From a checkpoint of a small mixture-of-experts model trained on Wikipedia: 8 experts in each of 13 layers, 614M tokens.
Below are experts of layer 10 (counted from 0) of a mixture-of-experts language model. Rows are named router (the router's row for the expert), down (a neuron's output weights, with its number) and show model dimensions 128-255. Each number is 500 + 25 x the weight over its row's rms, rounded and kept within 0 to 999. Numbers have three digits each.
Before each expert's rows: "comes before" lists some tokens at least twice as common just after its tokens as in all text. This comes from a sample of Wikipedia text that the model never trained on. Tokens count by the router's weight.

# expert 3
comes before: "-", ":", " \"", "|", " |\n", "="
router:509529466546507507535520501508496469501524514466536528476496469501502466519494495506524523457475550510503486518474492528493513532499478491485473476476480446513482495487510456510494485498491524496462518485498488494521460515510548495475511449500491479473517499472486499475504498488498491476480549482512471458516442475487539521465483460484535513510486518491482506518489515476494539464471
down0:488483484494460479481559520508540493500497465513518462502465561535495524465485510473521535473543500472510479540503529459523482458559542473494502506448505460548461522496488458495498507544482471497523499474548484489544493520508482480504508523485505541474496488477498530469505518463513509507518484517515500488507564485527498501509512560496512507506497501458530527477488525500490490570506
down1:518485521469503494474530489494487519516480517470487559486480463484524498515416505483510495516477511485496508490510478510542555501508520495537514487519517503508505486516485455490489496548497480534479454489468512516539523534486505483488508510470563495533506512516483490526475471503532464455501516485466490513522491503446479481545497516507492511531512493535457509486483532553495480521452
down2:496486517523486494509520537519507488520509531474523506509479519517505483483447503510519463552529511507522505526491552534490512519500515482466460532468503462499590507503520507512503491496508511487533449526518555498493501546517480532502492493523474521480506533497480488467497508497507495508542547546529531464497488512447487479493499511478467527468502521542493488511526482500519491509504
down3:452506479484531489458521497540483473474527498503482532517539499502496504480503508434505576492485491504464489494534444526507497462484537471470507520518529537509563536487476495501473474506534485513494481534499519462512486533494491469529530458486500468540536494476470547534470471454496505545507479543518471460542492488466477502508557517503500474518528520522463503497469509515525489486551
down4:498468463546505547480485474488489564491458477521487458540525522499507531466505506490453523503491430520484518502485525496523456536553470484495528532481462520509496499488502477520590463489493481493487528457529501490520526481484494503508483510485496510457469520540505505521480512508507520486515477500498517541506523527511562488484499478527480488518504533471467511486515486492512493460502
down5:537519477491499468516497451515456491490535497456507481456449548531552483477464495526471454443482501528479512526470481508508465477493477494513485542480487525489473502517501489511476543501452510527512524513451522503481523493508528452541490539461572467475485482446540472499483460509472512521506511567522542497520555517519487510515502463529508462490463501517503497489463515537506471494498
down6:506458492501513504489478491460493449530526479510567490522498486497551523506502508485500504455531481518496511510488518514478496488512546502476491503531503490507503488528528508487458515466495492507531487500524526490506498480522518482492504486497487491502496507486529542506498495509512493502506523490461509504462520491447522474531481487529489476474518489439516524490514457490523452539508
down7:471540489469477504517484508471503507492506466493556500496516511514489495490517533481532496514540573509510490531536491485510522476548479448472486492505490482502493463480513485513498477457549500530507480504510515518512515390500512541562514522512483506499493552534485514496495516526481465470534537499485514515502465522525545523491493527547546514531466485463524505520511509494468469486460
down8:489543485502508493469522471479547487516560528474478494533504566520518480483463486482487510451541518527526464482471486468543480526537503495464540499486506515508485461521521484451492524514533506519446488520461481523474540512527471508495486488513470534509530521497483535482477508501541504489551510529493482478488506546483538452485492519514483555525441472495495464500519484519476495483463
down9:507479528510496458525485466470485519487534509540523501517499511456480520482493472487478503491473483490446536524524483509467455516490505496502444538510531498501487521524534482488510520519508492505539503496510506547549516547509453546516506506496508512515516513523492501495466515497506471505501521504475500472506501485481540517543488470480502492471496495526531487507496497476541488543531
down10:540476531529458523510542494476489487509573525520482478501542492454506466499507521498496479475488471510503522506491522550483507511493514489495528463494469492476517532502524513523513486482497461512453511528501460484544499550495541546461473499504514545506512499494492451493529542467500484521541513531496483518476475540477512496541490500542516535492434480500474489540496482511522518487436
down11:491515485497507490511516508507486503512503486500513491490497506461526500521483495519461519499502505484432491500532520481468467528489464518472518505515504543497524475494450456512511519520468487462479514424527527500510505392535529529495467505532482459487496497618517490457465520472503501532504478533464457506477473499538483516516526496481463517500515485494499527479503475503525502472499
down12:517479508514479508520420480543537463476508486495483513489474488508539485488531496531492509512485466479450490498492482497498533512537500534491473489539477497537534487526449449480498507514487498523536504494452476480497485473564546550512473512514504446511514488509537514481491504469526532519523525515515494486472520458534450497544478501508479506472458518533511504491481453484468462490496
down13:488497465525503472484463510488526486505523532473518524475497508493503485534494552498528497485476475484499501486531471462543513449491483525562489490527494478544511505545478485532507452530518493514521528497520531492486548578537511500490514526508468560584483478498503552472478528484531490485476472513507479481523503488496487508465493487490516488477476487502520522492476517453554464511457
down14:514498457500498466510540481551498479474522514526492515476525499506518534513468464512485498485521481489524511472472494539495492496513479510470507488493458568521526527476534492525516523556489516513491541503492437482510483543502526522545511458508554519472490470486518517459523494500516526521520519465458499491524450504533507445472508492497549472502482453473465520502509434486518488490506
down15:485538500555470503508508506471442479523504487527502503503447488481510492482520496496550528484517527495486533499506493530482488501467484501488473495519496501480504496502543552476452498495456455489484476495533503497530457478476510486496514454483519516480469444503514479518487528496464528508517468514508468512437520527473512507531504527528508507513530463449533528484490488536513494494515
down16:475517544510521516475494503510466495484498529487481511501530491514494538550450518471508513531528464479460513461538490461484501524519491474556469466531504489528499486520503484487486495485530484490505479526491512527529451525496487461483461534494503488505502481523478525498481515483545432504481508468476490551491526537443472524515492479487476457499505487474501508497511530544496505484479
down17:496493517527456474488515487519512496539477516517480505518522494468486532521534518529488453513492504506531550472500539454459530474477467453507529508478495459481513470476504488478500449515508492477439524478505525539477434424518513529472506480535505488481524476483485552471484450515495515480474481498510468514488509457502488501468500468500487517548512509516513481498519491483441509478549
down18:555516472514488484492503514516509498519508494541513525485498545500477487527460473439471522553474477501529509539474494517509501485488499528505500528524521511506462539542532533532449513508527469505425489475514505475490513536448473504495528495542507471511493487506508498508486461501520512488534490508511511503540526497466500504476527493496512472560524505457511550512529504521523506467519
down19:472525534489493494438525508499481544477481496521480510472506510482530536547470517509492487441452493479482519471556529508476503480508513479505552474525480502503519505534496493498480487573473516543499466521486511487494475478504551511548504535468477461531503506537507530505545464515482472508517452514466516440569494489503490500460488508528525530496524492487474488479496512496482537507514
down20:527518518505513514521519498525523520506569458509487497513478528470514509504570502533481475519542500457504501504515504461450493493482495497479481481491533485495493463494506506528454543483493495483521488489453541471513479562489456528490509494533462497514434518495503499462510450455502509499483469499510511516485504501486534514481512507517533457494501485516476513478484496483534503488493
down21:531502479513463507506524469530485524477527495493527523480500534503481512544475494485486511508502503443558467533472536512494496505495512516510475480478536495506498489487492495532491499462505498504469488477516505564462528510489501519508523519508466537529498509467545493555485474485527509468512499464491549493539503485476506487476501448481485472457488478509440460512547476551541506524501
down22:510511509496511467496535496490520524500423462498466482544538516516484522500469543472526518509516502509526517476518521490449482533555517477488474512505519486524491511518476476499514511492496500472510484453493470477455523441492502497501495501514451501453523510524470463485496542503509501486508504471513523521465525517497472479493503537525452517503497482479486509481471496474471508474447
down23:459477536503524542536460472555474506537504480499469482529478509487494487507491469474498492458490497508501522478529481464518474490533463490498495487475494526483514514495526491494459526532522458493507521492507519504487485467493495498539461466495492467527484485492484503535520489470515531534514526473464475460474551501505471492494488509502517518491538488509487532495548474510465485507505
down24:542471467493528504537505499463504492523533464515501481488494502493539498501471494535499493482517557508485537533529465498506509471499492518498509473476485462501460485527492514520487517482512521513450469533489461562481495454531489499512505497503501503502498523529484518501458506460474473562482491519496493530508507516474482502518560486515541450516494482475519521475539475455509510545495
down25:505483519486476494529483539513517505491488474484507504501524485480496465477535489473459533552505493522519485515441496524549502491521522470445471473490466498513504487486488481473476495489551509477443487463508509510476519521513427462473507530496460510511511486521484523496486496493527481493510532523434523537520464510519486498503494500539536478539499464532489495518489488516498478463452
down26:510473525455447460508479528508536529502513492482459518512498539486486523455545517538531509539522504539496522487495502502500473517467506481528515508518578533534487500519499561473521511469464482490522497441505498495481508555488507582514441530475489538500466504487512495522509504480528507510475473520523501500496502486532503502555474502497502540496511499494480494514501494499501480510492
down27:478512528492537514486484467477523486467442513507522506494478509526517472477512490532498525494506486444521462518459519493532513514541508484507503490526474504549484517548478579499488493506534483494491508511574509511463526557485515474466509504503462465512472485511521465498451496539477470550504535526471456480525462524487490504504506547508528477511485503541502517534485491475502548508546
down28:575499466505489506483493496511476528535463527516484545481525493529498479536520520480480483494468486482569503531464547485485532468508498483486476477502515484459514500467468504482448483496543494468475494505504471512449478507472498495507494481513533520494502503499497527446507506516532509526495503484508498517476504484549507493480469533466499484497547531534486513487502509487478498492499
down29:527485508492469480517484511514519479527486504503506504508523489506517523521492504497529487484482585544501501523471470485531496476492494496476455468498513485528452509541500520518438484529443497488465481482505486440512461545470507482488505489514461493515504495513458508483503463517489487449526496499469495490473484481491489455530439527435504513537533501506511483491435470498532475495521
down30:488499471500474493439518488532473494529463464506496488523495462509541520531514498524480546506504476549484498485488523505482450488511488466492515488518476477475498490464482522479502538430510545480514506498486524515496457475533478542483463494499518495501468474476482532499487554463535510512492522526536524557466515499530487510504455478521501472480477493506505465527514535495488467484514
down31:523472521483520511497499515484510474507480518531510489483532551511524478480487521454487485503499516514514490502496557480521507521491476458500495500503491522501476518502500494498471553539538474531491481566495480474488518552494435484529504501547481486521543466471517493507488526503509486480510455533468489476505485483508476452506482529536501473504488512538520479506483486508455463499484
down32:498486517538492520509476477468508515482506547540486531511529512454467481494459436524485504496510507533501531464507490484481488510519530518497500517484457488463478477481487505520528522498524530506484539475472523490496506511514504514449498504490519536479475514568530549517553495500523498524506520481523512477487538570465488426513480491493491492502519491525495518468508458516484516521488
down33:486490497536510508540526488501521442485559476538510492485466516480484546489528471501504481518528531497504523495540532548486483481502565507510484476514485521469489452514451549498448483491477547530531479494512529517491466435497522527516499522507463453450490506517510495496476481487500526530461495523511472492498509525520522496503495498479514486511455506500522548469511505449488476518494
down34:495508509502507498533544466461531526554466442564538490507505511457503501540483488516488501494535459473502515461548513518506502512506505509533505482469484537455488494520510522469494553504488483474484491554500505523459507482513503521524481488524518523516454508494540532559506458480571498467484498553498492480508503512470457542542515465523514512516494451485485493496511462499456497509508
down35:501500495485540513535500431495507469480529520513524526519500487452476484534495503491491489523514551497541520530525482526554513471476550506478487463534490468437484504486477482467481484554462518502502484520498438493506455541498483518441531486499472529540477511522478507487469509495535527510505523502543542513516456469499518477536509504460514486549501502544486480470522511493552486512503
down36:514542540463458507503497508491482481508461512470519473504480462499492470467520494509503485478506516480437491526480488474533501500483538484512507506498505518493518560513478509489459518566482508467491487508512508479476547502511518536526451486552534491504482527478553478479473499498513452473489499549509455459476508500501504493509481517517485498459504539541483469510505496500471483453507
down37:508514475543518472529503474487468490519470509529442527496462507491477489482547513511552549473475495531472536478519468520490511509519526511515514462470494453504445513470496494484558459473554523520467510468488507517519503533463494445471501473503518496531493449458504481472550488498478516444483544493494514495518511479501488502514485508487460509512505463486492512505513447518517494531485
down38:495450490492487503503507526527535499509470469484520496505499538559506514498445473448497517502472465505546502496500483492476502490518520471473511466483474500515545502520466480526471480505481510554494521534548542512476485523453502521519491500520496497499492505521453524444486531525501470501528533520501502492537496504486487479501447497508499473535503461485468514499523465523513496542449
down39:479512506520510535496522514457494540524481546503524473471533491548496507524512513483528512505486497468501507516499433518491490466529504494536485504519482538466502496512534517465511476543542473501454508500522481491483526497489486464502545481483488484509496478536467491516504447469491510493481487479501527580547497480511475444528575531513534485469530504467448512465490475527433537544550
down40:519507518545491523523517508498522502509475545501481510503518471507476510516491493531536505490486514500483508479494482512473471512548483489510510479546476503518472519493539537478474498509492502505518501500554516522502470567485484508512548503485438533489483520500473550483482463497503491499520506514474487485515488490451455520461459479519475526487525496558473501466484496529521465520476
down41:487508520528529501463526503525508475524516497469513497481482462518526494508504519493508478479466521504499469488479546494545510460478480506501457447486501546475495522474552549538447451527546504509497520474530483492495527529556531511514465516506525510508506521442503524469465476530502504488497479469536487464489510490509524496464496489522504509494511492488487454508527492484475502467545
down42:464508505514509485494471506482520472501506473489557464531496520501473501482480499506477541534515459521553499522503450493488494520540474443457460494510524502548501493524473509511472518518460485507517533462509535528506509476459486526485527498509505498502512506532486468491561524490511505551496513511464529492469487512463443479512501485471483473514525512524515493477495501490521532491505
down43:466469495509484493474504459544514534535501513486500495516489482508492466480500510479486482450505510481493517518508497474503487456493489521494508501486483509539461518534464483495511528461506490480506499515556475526511483476466560508469457432507497482543527487485473517544453520553494529537500504488470503512532576494522485508477456494513456467500520492514479485473472509521509494509465
down44:477525512533510485464482468501536531501489475549505524528508520487455522511532523505516479519518501540476490502516544512483530501504497479483523468522458482511462501482485495458513510522528471533547488518499466486487445544525510485521500494464508483502491490488490526503446542488520513488555503470489486492500449506541494504508489507498528497508479476540510558478518555511491509527478
down45:469494513469489461532462513468467515526508484529438531514483476447484484557498505510549549491530504502524478538507524471531501519539535473478504461490482479481464539492519511495486504534532536532477540540519483504544488529475506509462521500527483490531523497451480500516490498498575495469524498465510504528480511498481545499461509539486454474492482453500516490529503496512506499479466
down46:498498498473543516506441472503457550476501469515450507484515523482510501522471512462485506513471569550563497513492465513465496479506545498493472551481511504521493472496501512520478429520468455511504534489521483510494497456522559522532509502500543486433548530519505506511445498502485495506481499477538474516476512549493496488535492499470496502497525479526498519457530484493499454452503
down47:477534497520492518525526473535499522516482482545465504464491501498479474503486502497473535553488467478463480505482479523469492480490469494486519506554526568521446489432488532499529478505507482484514523487489501471491479495476483486548537483519491508461485527509528533476559515493480518488559518504511528518495477503502514474521521491474507501560535483509517528508510513506521495513475
down48:494534536499533449523485512477465527454489466530489520468495486533534505504477511526517477479484524501487494502545495491478511458509508496480462475467526513503500474476521528465500472491513520523521501461523497501497498489530491516509488469493515463562521537506479512522556509524514491499509480513510497444506523528503512476501575494472519488480531517421525513506495495507532507483483
down49:516513490521544544484521477520518461492508520527552491493509472520498466501533497455471560522486442454523507485505504465554505500515541483492538453523503481480511485502489497483481501535491527498506525476483513525502511499506521502483513490500492509461488476511541487537538470527496533518467527522500482530486479509514436515448468486512473473471474497500487441500493491498503510467517
down50:496491530507513470532514466499506504455489479491490437534476517511521470504507500514514492508517552505475501544531554524527528522474533502478509538490484477506455500472479490487512459453500542484501527485525490468510510564495492502483479510511523513502483483480481503484542534545497481511496504506491480522515521538497511524490511507494547523513456512489542497505480458506464503464440
down51:497460526531485517511441498495484507512498537482528480511526495497531515489465538453465466521483459497484509489505514508542575503523469493484521524444478518507451489505489487495552491485474497470556531512479465455505499581495526524492469484501472492527535455482484461483465532503509524519503510483527432499503523500500482514520505534488466488485489514482456555487518478502463505459563
down52:458484482485496540531505532554481544499490459497496481477485488471494497474517487489454492515483540524514516506474491531504500443491483496509508472481502534513507505510516494511514475506472521458504483479491484522495496492520492489520462516530466488463490498518499499473481508478529489495476466491496484537514478485524512526535503511523558451444526498477496529539507525514532514507516
down53:483439467459503494516496510497576464534491492512508501475497533534467474504431542504497477505527539477494507535534479490506541473548478518469493531510470487519449479512490493464476499504487514508508514539508480471471510565546502545481480494538523533524422513487497459529503471494501480540477507513507498527523471531494462446496477514529444500441489489514486508500495479497521523461485
down54:511512504489514504490482521517452532469478502543467497483484501500490534492512503519513463464485510521507523457488484491543507508551509525467519523517492528488490504480489513549486455474471493537530513526456486518490495522491467481518474500498491549535514506518531475507483502456507490493502496512510459470517545532484479478500516533475500536469491500495488480461488488496474512472477
down55:542485514551497485501494524476453519488565521505503490533440509500520515515510432475491502482528484529484518470503532499507532510508494479485466486459449544482536520527481535483494554506490483498529480538517521502527504565476493490507472481548506490463501483497547486471475454461477475533495527484447521512504509513488476490490540488473481523521476478501462503484467499502509502548558
down56:483480526538498492475528483488461498485511512489477559519526483504488453474464527500487528506496513515534508503494526430472521473493496467470511505519532504500503525508498483491511492470558460493442525516510503522530486500498480528475511485505501485513528505531515470520499491481501453505558515486471483489539563477513494473491510493508480530480489488492532506484495498525529449517483
down57:514517484503490492499506481525462532469521497467450531530505500494527454499476518482504548494483463514451478482496502518484517492458539478486538517516460517524508521500477471519542542530524505487535515504460519506563446492493483474501522510501489444459506467511513510477527484518534501485516477495513521472522532486493496511497480484486480543489537515534524517446497484513460478507467
down58:515519493530520497498487531486500484511497459547486482502483461497521499527525509524517519490483488527485492523480498500490486504478497489501527475507516466519510458483462467518524491504469480463520528465489511524495523412489523528466542495499455493486478486612485491521503504531476489479492509521461471520546479473530451533474540492494481462461493513479493490487481482507487470496507
down59:486574554525532466484530525503503437475487497452478502479527459526501510527513524506508485519532488475547509520481488481507492534491516473470494485527447507531496531492498469507537475540502507499464515497459510479513502542496471506527452501483505521498519526477483464461518509503474491541517460498528486505476518509520524523501513466502493518490516452529485485519490517462526471451465
down60:445488471471489477464513567496479495499450496474542496514497522488462524468449511514563475506503476485500548524528501490487500517529502530470490478486474511489475514519482504512461503467495502534514486503524527518516504479483465505483484512472501443458514507506461443492498499491494523543463521491522525523458484483525522492492519486496520467540525491479519522498461501520526493513483
down61:510468502496470528457496499535473519486537507509460533466524519522474498448487483524504496493538480513492534537508479501517482466511505516501493528480525481487487527495472458522513540477494503465561522550478483517490518471475515492509494509476537469564493503499513493485497497491495523523503551505497482510456549487516494543507506470486522479523520469492539514475495486537472481503494
down62:522509518501524494478522490487512470522599551468511498529475483539529513524480497493530475474479510523472458504496517506475454477478469513495502507530523442505513457525545478513497492517516521529486462520476505520512513551537515485448525496489508517468486508471529498496542458498496493484545518480464491511516524475519494512532424471475513530492442520520513454478516500535512514501516
down63:519499529496503483475502519513515505519513533539479465458485473478519491499506465505457504542505535508528486537453496520459501496523528527545520517507506485509492496529530501497464490497500487441466487533508461474506497547488459481521543539468521494537489507471512504496530533502472452559490532498484504469503506524529448501469475515452515541505538529525553474468526521499507512506510
down64:533510526461510474529460532562487511524504484501474530502518521529452530452505554482513491473499493484541515491513469516534490504514484524505504478515482466497502491522461465498530506510502509516496485507489513530500488436471525537448516495476509471515550502540533506505532479540541486526503510478504475481488478486498511471470533463503491452520511535500458472501478535538475499483521
down65:523468537493483546488499497498483497546501525491501490516509500501507474490524486478511493507464493494505507528481508482488479535520547458463471485508472484519459508523493520493479511515483463505513516486500517556458521508459531485460477521498532445518502511472468502531495467498469486518501476448517474499517485519518504480521493497465513473450492497512524505495482536519468507449480
down66:531493467513484478501465515485511476503449476505487505506531489477518489494532530512473490474486482519469510477462504464506489475514517487512497495526537517524494490515504492494531504502494514553498501471474466503464507470529486511499456499549489529509512525481477489493507529523500505499509479480508543523498557509503478533514450486537473485526507504522502508554477518496528506519462
down67:532493501482497515476482491476472533534498517517507500523551534504490515528479531536489489525478507460508505500506536484489520493506504487500536503522500496524484525511424478506484506476474512487477487484520514507517512499468508506483514471514471482504521535586480488503462490505475505498511526470466467491506489512477474505484501490496535472480530422538473520525524517502516477423517
down68:502492474463512504483528498526481489502496545482515509475537518470480533583504473481514531501484496514474527494492464485506523531497562483489483495511505528502482499554502496472501521494490498503523484492546511521492520539502485492468501504426460500473483523498492509499533562560464479470485478544479485458502514502478477483451484505487530531461508495465505461501509488502511490483470
down69:501481500471570493519526493480506486524495513486474492516517548481526507518540501537473519511425505511473520500519503513483511537437487578504520512532505516499484542474471500467485530522521551554494494455549533463519510456480456487523511502484454494547510504514535507466532497500518487480518517476500502504479505476417494520519465517491479506478468496507523496511480518506488545509548
down70:516513494513503538547508485509500517557460502508528461497467519504514491521480458494498484535464499480476463517509481457516524515480528514480491519503484527487497494515468490536492536481507483484480524500463495529518526560481521561510480517463459527526471457482450494501498458551507521457473512477470486489485503475477504513487500528525502502497508493518486454509476483514491518534501
down71:540511478505497507481479538530494511518522529512520508477525507478509537507496498559486544478478512551468517454519503483500516455505456528491501459504467489532479530488523471503529475503504517508460471462516515478462522510550535496536489478486506564511466538464551499484477503466533567516509481440523517540460497529498566575492528485515550513472523464518517482518481490451511499521458
down72:501501488505526510506483481497481545482516503512521520445483474482529478503452488536473522519477533545459516462508493513527468521512493493483498495525548491483471526514519499503478508493485478483546478498447513494518467388477510483515474490496463517489472491490492550468468511468526494494504527531465500452530508470531487512523440484498525510535517515504480503511504486500496504508532
down73:464517488532450502482490471544517478529545467486485499497491488475493476468541498529501491509575473524550527543480538494531511492530470520517486542507506521503500476484509516439520527529484514493533504509483490495501478432514517512479480518487560475495531465514473523489518502483502522461478472501487468487524525497522505483514471464502524519494527506524446485472478463436492522509539
down74:555490507490486493529481512529497523480531471509478548514530499493490511534491472514490524504528521516487506543517523463482499526502463519503484485518495586477553525528495506525482497497468499524507481521526465502471487382531487555560475512517491502511510483523549535485503461524551505507497497528506489503511469471524530478544508554465518513488480518513512504492485511545514454526511
down75:523494496511483528510479527508494523523483527496504480501492518485485490481501468516525500517534459470497485479509483503525504490522497505494467485496464545510463505547477550510515483438513506466510533447532555493497516523517487524501468448499505433487541458507474498478486531486524502497498490532501471497538502524511514444505530512505523474497509496494543452519507481485541513490528
down76:501485481482456487478520516490496501472495518512501471517507497463506496510445495501518476501496491499528499536482478488475499475493498475469507539542497439450495480492485478450516495469508490525533518479499490544531518516528502488536488546481491434487497512503478499549493521502496521511544501511526502431484502461490498501486519522502490491522508515464507496576503499488483491485545
down77:493468488502499498579492500491511490464505472467471503508488504509494538487494496490520496473540539490502480484513529495514524482455509497519503474535498473496550495528479461549472481484511520501451496563472534529533505501516467532562495506526470482464516544478498505483499462508560481495476450471454521492502526491524514494502508545480470525491487470515499524483488507500530510488478
down78:498469497449524522463527488501494517519461467490481455532528508495491470504534481518521492504475504509505510509492473445509459473489507479511479485507503505522515472481510506527490498469500526513557455537554530498529512470534486476492446469473524487504495533495529499521471477536461532472494481542539502524514468514503527532498508494523475504490446521514492453510523518536490512524457
down79:444507527504466444499507531506495477461513462468521482542499440532529538520504474479449485517480506485458529514489457523506532492530511428475506491497506503535484454478529543489468489487461471532495509500540488488466519410470459517474491530484527495524521542556451487547511516518475475504468514496490524500494484517494527532476555471508513462519490503490480514534508512467507509537518
down80:514506513516547504507526488523509450506479506487492490475478494495480501514475506498521505504529504517508483497500486511488541481500484501500448503520475540501533528501481479464489489503465527458505516514560526473455517526512528503516471452473515510530509452468520512474476472515497518501511470510494483517468504492553520501479477493479482490488451507459489467499511480505519476494496
down81:505461498483497509507493489467552483505462503483495495495514524529503538545451549500486458513489466574503470468452506479528534451523535537482481511516536492496566504510511490513507499497530499516494535515508532543516518546497540513507494479537505475500497514484502517540509468533534512493523462497463490480489509450490496511464477516531472507507471479494446505476479470504481510522459
down82:470481437456523464527505505507471480515496536538460474505512502448496513479459537504488521491513478481464491514498547524545505486516500505533497482517523535478450486501471510478535500528453472520499502494501496502503495550534461489505545488460501507496465515494514530510546530451527485502496498526486523527449530488511487515577481501453485471490480511523478508530496506500484522514505
down83:471496519509524494549490520476488532509496547478506501506506472513499491488525477489501479528496513477513514447446532520494507490496502521453507495477466498531526475494501493474492537515480491529496518509456469503528507538505521525524490492482458508511469500491476536534517543521486494521453485468495538496460481524508520509516467508504531509500506468506513474511518490473495535516483
down84:493488512540497522502528486568497519484498495509485479474501463514509500475469490457457481483499445499471477511492474522522454529492529539513485511489504510516526470503502523459512485521479514526496501485481463491452510478501485490471497507452516532522479491552541531561493505450504511490500466485452489484554460509515518494503509531500517471506518516484479520489468521471508478532506
down85:516472481496537515477500480476506483507497502503484534535522482536479500495505499510536503507547548495502477478544534499522487480542504522522486511425457510521496499521463505492455513529462520563496518496521519472520509569513515501510455510500477538518505473487480528565517564526470487493502502495474521493521503501543503498504472517495488526466472485497444524489518457520503497467537
down86:452502477510500537485498487503471497482510481489493480463523495492483501524542539497495524517479552476484516478500516493520496522526499501493497559549522487504481489479513502452480494520503533468510551530504523496510528446516503507519458525489502456493484498554485524489498486523498486502467507513469521504493468512538477457487496508504463463508526532486485554489466525529533498499488
down87:524455522484523532508523518464517520483505540488525476530483483505551462487481512498494501484478506521510476471492517512483485499494500494489529524492474485546498504516499478486529481461509508534505486493478530507522514573511518498490529501482477528558497467521545523486516495470503524466526485526472503501494510532506516504533514530447523511520462477481504474486455506522541497513486
down88:542470487514483479509552500477495516483485478493509534492436464496503497514478467489490511470465529544478484525492503483505488483420472501520528489501499484504426503475496495469504501516479473509463495480452504467518485498533526470505524497522558499498513517484509501469544465511535512521483499495481485488496509502556506498504490508546501471509522505510495490499516516493527511477507
down89:529492467523551490495532487539523506516497522528493492514522485496482499532511541502468520529458449484498514511496472502524497470485499479469511508491504514508495438471461512491550503495487513500457471493520478513471522453516508486543568531480481525531458492550486470540489485507543513525460499501497482548498473527533470476543494509500520461525446457483508507549533483472524480468500
down90:536519523479467526494523513511540500460526508486515522474491504447492474493482507521522433482493470487498540504495534450494449468508520543514564489483496521524481528493494469547512435513495516564492482495464480509504500520507539532518545467474515502567483504481501473463507480528479482480457458506525524516517492481480506497491472527515526453464479484556509474479520513522459502491520
down91:494512498498490482453460536479528499507528440466509485480491469506522500524501502504487475473486492498490463515521477507538474480477492501481534493490519541537552504507475517475487502450495478538526496496496456523519488414474500535516478475482518503510511483565515511514495512459497488473489488518508513469522505462543504498491519513515517496518498532493482487495519498499525471485476
down92:505474491509503475462542537509481518482512543455554519458534489518506482490542475529503502527483486501524465504510444477556491478544481501509477517499521494515459483553536509520511459504468472516492489542490512474498529490528529534525480529505543517516517482516469498434480514523508491519469484526533523485507483535504532503549513474497494525502509479545500495482530495471517476481515
down93:482537482479509475522501475489478522492481503514502470517505498496478496493486480518498504480456511503482494500546537469483488533512489476498536499517521448499513474482519477512569508466529509475465471517528496534481509540492495531501490533486558520478476484528498533525498489491485485549461506490577502487452540513513465479509548509495525508475463448496560500510537511485502507519515
down94:470527503492541458520514543502508466506478482504504518527534514495499507500500504481492485495464530509501505509488467489472482470541503506503518486513524450504533525514492489496458505507523535511519521485490469479491451504514475507478524482476502475457530476501552443514499490544483481467552454503521476546505468526490477512508500494538489526468508472516519489513524494464537503486502
down95:455512491456491527537515521470533471518511494513478509497502482492438539519499515501489471509474489525504485509504499527482495524526511498493501469542514470475523514520460505501499472500493515468526478447517453481499513456535514495511468507468470528490486490539457493487473522517493482488516507553492509513510495529492484480553536515491488492502494491478483517518505524478541515545535
down96:512512535482536513536488486466454481501481499495519462522534490539503542529542520498507530520463476512483477489498504478584506517529519462494546492468495482513552492482495545503491534527489494478504495462541514542507477578475491536540485516522492507481457477483524495523500541489463463464468465454507446539469538476500514466503495523513499501516524471497512461450470496481529474515524
down97:492519516487513530482518508469507531519540507511470485503498512489479461483458480480533486491474497519473520495498535485471523531452505534503461535497534549460478538486476507467488509523492507455504499491501488516494505555514528471533494511525461484514469466495510467498494522487505504524502492477462488481484509485516500538522483482470482492491503531443482529513522459506484480474503
down98:524503504536493502485450512478507478447439513520505519514460453508495514474451516485503507496494520516525477499478496498493503510511459480505503568493503477467517495504533516477502529482490500509475501543529504493530514548423487519471544525543541489486499466474473459462487517500497495506533457530472516503462508518503478408470515458492481516505505490481500552516531524529475521476500
down99:476498508444494539501536462490530528479477493515512511558516513519526454486492507499504524487478514469507495508504459506473526503546552503471544524560462532492478511492469493476504490503483500492491495496514454471485541554501471531533500517530531490513454512482489464574506451498536532491549471498526500520508533508512490455484538479487495508551514429474504534475523469546485508500461
down100:488468485464492511462485538497513495514498501515486514433427466556518484508492504496477518521453495496517496479438492527496501499538504495521492536490486496505487507497496479489498463526512505504479515507503506467490533500483483522522492502495475517542529523462472524481496466474507528516527436505469495483500521500507525450452502501508537494527536460522470520463492512535480483513478
down101:497523537467498516475508480501489527497505471538540519454474548485494493466494549487491502502472502539519520480523551494527472470527473525508490485481486449496533518483528508499507500479503496511521515562524515504520471495526480560498465537496492505470488487487505525555504485501457502445512526494489515463502483511534491478530473493473518530523515500533516506483494512497458532508500
down102:499500441510532442543537455530475524506497530483501545512521535516521539493497514523553523472497489491495513529530487513526467479485517555498463501499464484499524500499474468501499499501506511527503490506483508517506477504489460474472514471537470545503545465504531487533529513523494500499470469486485511481519533514467514555545512493457479477524472440515504456562503478485454507512476
down103:491489469515475518490508483536515488513507483516502512537508460497476510452466479495525485527508483490513515518470496472472538537555490428508503457495471464501490557477465517520471486495499498505517481470520487496471476522503483480475535522487513503515463489502433501504522505491518466501495495475483490507481484522476474496572520527469477507470523540521481498533523525487512514512443
down104:488457493499481521546493495495523505478500493478495526476476533483494511518470476471478519492497495534481502484500476491454508491465503472490488456453501474481485496506509561477490511513531535504518531512507513519464519440523480483535501511495517480546478470477512543527467520479495501470482505513530479500508519544519494491476449523460498473516525526486529547468529505512479485526491
down105:483474511493514526462503516503496494481466490481512490530480489523478439470496484501516514486517488549541489505475494521501488504504503471502484516483540499456475537504500520477519497469497520517490463483502490455550497519458494524434501518517509538521525487536474500472449506482501497485494479482465540452520486471533527499463484493488493478491503446522488494478499485502494533491517
down106:518490521468507491499501472504476580475509474448518478510516533473489511489436572512501479487522506528518545528482484458511482541504537483539502477528497426482517512499534525458539504509493469517533505544537498470561502609516525507468520517480508507506507525423467476466494503518494521480482491493473488512480504522522527491526451552514494532518487503537479461503492479499463487497487
down107:491528491463536454535491506536496523515524458548466486495477468460542471513526464543493494470486476507467515506514525532499487537465510574506495496452509491547478466469505496520522510501466524515490502488496501528495503434509501501496482519505518485518502521468532528485494447488508485531500489490519523495484497507512493530511483494526510520481466520535500453490533522500498460468507